Below are experts of layer 7 (counted from 0) of a mixture-of-experts language model. Rows are named router (the router's row for the expert) and show model dimensions 0-191. Each number is 500 + 40 x the weight over its row's rms, rounded and kept within 0 to 999. Numbers have three digits each.
After each expert's rows: "mostly gets" lists some tokens that are sent to it at least half of the time. This comes from a sample of Wikipedia text that the model never trained on.

# expert 19
router:410482524486524513487449504494529485429477467518447502567565498498573561577566530590445498572499470533358473503552450537407525471509507455518473545475507578517434475585474474521516502529475552529586458458461495501486477506520503525504488521463475541550481517493535526533500457556478500474466494528512509519484564462509422550459511490484477488423549516469464472520484482503467505516547485476538517477488509507478500498550444504441520524449471498527502514489459520541536484556425490516540509615556496526587499445552556577475429517494564448526527538502523503463507520477437487442
mostly gets: " would", " asked", " Tim", " opt", " told", " should"

# expert 17
router:515467565474528490470519552464515542500546493426486440587507520497446478546467465520484587453422530534537474458573465477539542486565501507514562536499507500522478534446541513522550557510511482442497470522560486463549481528485470501499494452485517544471554530450527456504539534516539417490484451521437420516552536517446542509450523469462471477457489509514471413524475485505593575528474534487502545490535526519478565540476538492465405412487517480538546517507525470529447438571545465453503519483553532498509556499530435526473409463445511534461501480430439513578495499417459469513
mostly gets: " Coordinates", " within", " throughout", "\n   ", " Prix", " Legislative"

# expert 13
router:479540509504549481386489455460517496440451455502512505530463505503494567524541553471512530505516537522564465455474496508475450540522475518538561448485479517503532510485510477515564505538424577508481492438455473487486488507474523587617540420458485495552560475485447574483547606498501452487508503526462469518453475532404451537487486500437460538465516492507480524473530565526517504514493513409500470506494508482498453565475572495509448449491485507480514516521465468489542540497530478492489463493530589451592517516577445441530506416426410438518552559520494494498470524513508493567
mostly gets: " different", " new", " Sri", " ago", " old", " peace"

# expert 10
router:466517489454496444512483512457512488519615544482503465497483548568489491551452455506482531544479521521448490473558528526434527449502499474514533495442505471499471479478503447552445546559485552548510505496489451462415502497592544509565523511530460494497468468499543498415517512545542436531595435542511513444507579536497502515489465473560504506487545495514460490501450492469497512502425539489439491495459467440516476532609474462521503469441515507464531469527497439518552536448518472527592528491384500516580467535519505462560433447400585507487502487467459531486428480462509522480
mostly gets: "}", " became", " Infantry", " daughter", " become", "west"

# expert 16
router:606510490535458419512525578482572494441453490426451519484462488461497532469541563509477481526526518500511500550521521511449534459465489435404520524505539572485388545581455460488512532467434502520494461457479513541377480420458482541489491507522460504503558543457531511502551548480432479561448517510521492502499407470443451503506476532529523562481474450491460531489536532454520501490581554570519519516488521532509462532451511494545525533490542490506520497455486486538565547490521470472487521532587440512529516511529573550541480493490470561588514498484458500495511537416496512521
mostly gets: " Ti", " Shar", " Tol", " Gul", "Par", " Sou"

# expert 12
router:504450493445564510493542505437568476508510505519476513523543595617521457489537458517524561494533456475485574549440499499553465491560540402481455519509479525535552477466508492530534550580451463389481527513434467552430455531553537484420489485453505574505533449483480418492473508528596503507507430562445453470486483549477462477526514459502524506493496524492514488500450456469444512512582479505522453453525487537511441516596507475527412553463539481483497499528481463506467509456502488478489529506454509477512396526547503440524498512491547483450529544478444495535517534526516476523
mostly gets: " Majority", " ​", " Genre", " between", " pursue", "History"

# expert 5
router:470431463486500585510472482463498422533558491562457491531482478500524408536523462468416461519542521441515520532562473496418436558472478458537550457518543472481523517489519427519524474522461482447528431490494535459569440506573520480434476509514539452574484559493502503476481438467530574488531502469461522566508443549478474505485469491571488444479515529537452535475500526550477479543530516484474566569479545499536450539472543438516582596497474498551492550473476501453501463529463531477577489445500514453518540523565480485464417502461528489469603447497518512510468532487445485516
mostly gets: "′", " judge", " province", " community", " senior", " trial"

# expert 14
router:477480554423513464498525442510474553465503495445458532513547509483536508500512468530521433507481510444545453566495473551458485502560473514476469447426471487518521482475507527549547511492472497505554486502491503603459527517525530600482466492563522550453519481525528513476463491386516574567482512524488407485460572445432551497521556465455463472505470522540529519587540470549460533522468514435492484431453449513532445556581452484492558458446528500506531481490466550465547501480559508493571533571548548504529436523507486457548414520458484459481562511483503544500457472509568524456
mostly gets: " 2012", " 1999", " 1994", " 1993", " 2002", " 2022"

# expert 11
router:464395473399495401499530507488465544493518492537490490542512477538545534543487537536532497555477509568455466534531491463542544508528386459485498527460473547471485515545480506528474563486528520494435543461558439536441450470534532423497509530455453511545462484549522552492486554518504518472512537568487539534528492443484520525509447458524490568424444475521475488480505509459477471444543499499535523531477524452532469503474475464498491438474532533470527495495459509499524524437524506512449437507431486493501409545440486526534437508525583536474556399489417407492531485429434556491
mostly gets: " co", " Tro", " band", " During", " Ex", "During"

# expert 2
router:504454535479493503500488530497496478466509511508476481467492525479432541522526486459485497477405546437568482460479447500613545508568514492471480482450564496474503528529510464516522481481479507522539461552555506530510463557497544510504590509544521477537452504482531529494512576483532452559532550539424523394529497542481474474469544375517545561554482590523548453578529532484439530462550544522445487518422485501469521496482522461444423497571489470592507550481482478465453473519510488400512493545510477520595502537525453456534519544494487537492520417458485507482511541481556487504
mostly gets: "č", " there", " pres", "š", " mass", " almost"

# expert 8
router:505476519505578416473525461570537533510557518489461498517509515537493569441453501511519516494460530526505486447475579470440465501511496549510456543520499495484556480513515472503483504574450470543517398588528488507475477476519549502534507574467403542540479499519583483498582478514486427566530518528447447557462469425465518549452523513438506527564569517458490492496491485498544514531575562478489517524412515500438543450513485476460490478457482549557479442510425481477542507470498509502481548543526514515458434534470475536518498478362542533487464414500473459526459521450469502473
mostly gets: " went", " rest", " wa", " Not", " votes", " Eva"

# expert 23
router:416518532495543535495522497515464480539459504461530451496507435463521436460445512548498490492461521445507474518542501521567516520486501436433467530466517498540417465539537491579520611526490465514467488472478494499464418537516457525444493501465521502545562506540497485503553533566592442507474394542460435513528491509477510467476484465473435517448471464503513545544590531580414524469499520500482502438490488505462533492556529512563427438525475531456481494480545452537527484528500518435507433476430551502474448562520532434496480476566527490463559532500580511560505523459438547504
mostly gets: " its", " Tom", " These", " From", " Each", " each"

# expert 20
router:495463530452540510416535547444518579529495491455497511468483541473459439516496554478475484491508522486510396441508419483549428537451536498493488495520470555458437467511445491465498476512451469412475525547465459496538469518523494521508486416461480473444533563571499484522554507488504491515473409515558498492532488487454510466460508446469458475500541460497460431500488501480511446513575517465537518396456501457525549478474524467472421514487461405510544502527508475453479487473537488439590550558514468434508479418502556444475526477484483549528404459488476457507487492432531536581
mostly gets: "kins", " Length", " how", " Places", " Phylum", " dates"

# expert 7
router:497485522541542417484563481414530471496578546533545519471460531511559548524480589517433479441458466512481462516486482463491496517487502473527552518526540540428566514520472552502494459541534528512494579494509494500444520484500549528522493505464431535532524581444469437469459551539485448506510463531515527494465561450481510477428535476518510526504513545492594515516470432442511511477494453487463431485532494434591544539523499490474476464547540496545523424480429526507471492530453413525444525511473497515444462609533451426496523528573571525522487447447485495541537485495412471496
mostly gets: " established", " described", " Ol", " Cl", "Th", " known"

# expert 15
router:543531434493595547441486438493521478528493499445488556556546571538443437542513501464526465477537423464516480481490420519479483487493587488457501515486522458517476466504501429534520503505437486512503524442484513519466501504551463477523445429438514477542504512522488464489508558463466480419522539508503504543500599389482434520496485453489535498402513530472493544521477575544445511469518504455497500495481510485483463552505473468439493526513574461531564553494507488448418439416469530550431509540540488474526411436535525531501489463483500444511463510507512503537479465521451449605
mostly gets: " This", " However", "ique", " Gre", "ication", "ection"

# expert 6
router:471520491490555468483546465518490459469518533508477490444568489527528520600561476488491452574496473515492435537526465498407518476532428489512488422478520502528484459512515459562465387478421501464509452469499499468498504469573539582557440481551497502488508539557532578485551471370522481572512474515480431496478466533425489403523476484480534510483508517499486489451491555464504508502472581484515458536455504522549418475489526434502516484418514491508510537536542481492507563474499525551544499458557462513564532467558542520503549490506465565455483402451503510517474523507455528519
mostly gets: " Peru", " Colombia", "via", " Nav", " SWE", " Cass"

# expert 3
router:486456469438480458534460518567526435435531517520556472537467463509461453550501458491503537497489425508505459518521484509494441506519498471479536475475521468458520538529558442454472481526457490540518437504453449452471526548502544468511527441523539532506501576538530461500509480481504448450509435545515500443528585470512439503485477506472480527467503581495455545481494619538464525478480527494509480584478490536522552457556534470482527502519489468537435459529480503520488379511500512515442591587476540425536535425570500471498478469426508462606501456509565509565454494506433454537
mostly gets: " mini", " many", " Candidate", " UTC", "’", " video"

# expert 0
router:491560450470489472448487561519474519551571466458517481482479538559559450484508468542502530460573543525494459556534535478500508477490512555478503471412503480555388444550495453525508538466531462476462502546570424509494480452561463443494482474521474524596454492507459460504524525545424488488506477480482484494443465487485537538493535448479458467497507489559493530568566572523531512493551560521518505392415504500506522515527478541445510561422529469533437527521504482470480555487428534525454494553550536477560526579480574495541486509541563446458488540511479565535507468432485476480
mostly gets: " financial", " Cro", "fr", "ground", " modern", " federal"

# expert 18
router:500447506473607487553505484396489547471535628543537520468491463528464534519543553435521520515491508532546489485595448495478497498503533504480504514470549497499563539505499431505541518461475483489469432484515543552414467552486577524508478522498474531538540534482532521510473453507528532476547489548477494444480501482528418532476414488527512487488491479491427525586501497481514468440410492495443466538483509479472523432458497473521441404476519524475455536513470448482489496446530490562490498511518567496507551590523488545554509424466539562513468502529518412461472582476433537520
mostly gets: " man", " Est", " car", " par", " Dec", " Cup"

# expert 1
router:468432502511495469546538502513481495493538541471547539478489418488594449503492581514440500478431496460552465553461447607555491534553476591483495485396513486468485544506472485540486481459532468467512454498519503499509465461547548534541465557514435524456465477555515491463520475627539569559525505477491481506473356483467464509546529512497492503476454522499494499578536528500475513526494520493509507496456504511522600499515503512542467509528521487484499487466510504549528546511444496589502442517540537451462448544486499546548484535509518511549547505480437397574448486471455507553
mostly gets: " res", " pro", " Ab", " ab", " bo", " bi"

# expert 21
router:500474400477497451562528490484520426548479619489492436494507557510522440519455482467477510510490534461533509526484460496562464511546554479427541576480514466480497449510476474489518583531521526453484448484514459514513433485467508592475473473456442500515459448518515503485483523567509476535501428567515470471510498481493526481519507506495463500453532467487507533516515516542473533510466420558476439461509501522436472545533488501466466568526489431499542490544420485446551518470521571578588525497524508438543559378490506493512588526524488514551559494408481465486466423497441484506
mostly gets: "rove", "olution", " Semi", "Club", "xi", "There"

# expert 4
router:530437490460520460475519427519478509435499463519549530465563462493471589437428540504494482497528464484572445543441465499504475571564405477553518502449531489506573471511483512528529451522514490452461397557546509552495528501459491502498508501525564511481470496457517447468396571520491497527544453480473529482550524495489472489555535499573530576448551544510495475559578526459463524474524524582465450473505528520440526479483504546508533412498566527495497462504451500537533505520475482535454580562546567461489512538546523587491487419445480523544465509503480507458490521493477439493
mostly gets: " MF", " interest", " travel", " FW", " Chicago", " practice"

# expert 9
router:475491489472511432443446501434464462536475487491444468413551520451478448514468517607500505555414479471546487502529510477456525434432609435406479522460533554499579529502496471495545504527496463463531510524515478506471499577481484547498494478520513519507566445494497449443480507510542576461548510521520438481590484479501496476448482508480504538479507530455494538526463495565497529454420542462413490468526528502512522524540481466514509600475572418470449479533555511467487461517513475497530498459486469457507541572615499495481439511522482443452526484476585527482477502521535500528
mostly gets: " Pa", " Ken", " Her", " Gra", " Ren", " gra"

# expert 22
router:463488528423537434540590582485493486571410563524487475510519500599502488543507530457479472519453486530522503500513499520498509521472492457480511537490442542457528500491463451524463410516501512481582522430556479524498471500499512522505466443460514501506480505559522522520500474534501550513534490568436544557484530453458452460582443428534539516533499564491487438566486483505499420599557504547458514436450517509502427528480509542458489475554482393477516471544462518490567526518468478448485582511539495457505441444512537492522492539524528543459455491485525408475478526516421467533
mostly gets: " office", " dep", " voyage", " birth", " def", "vent"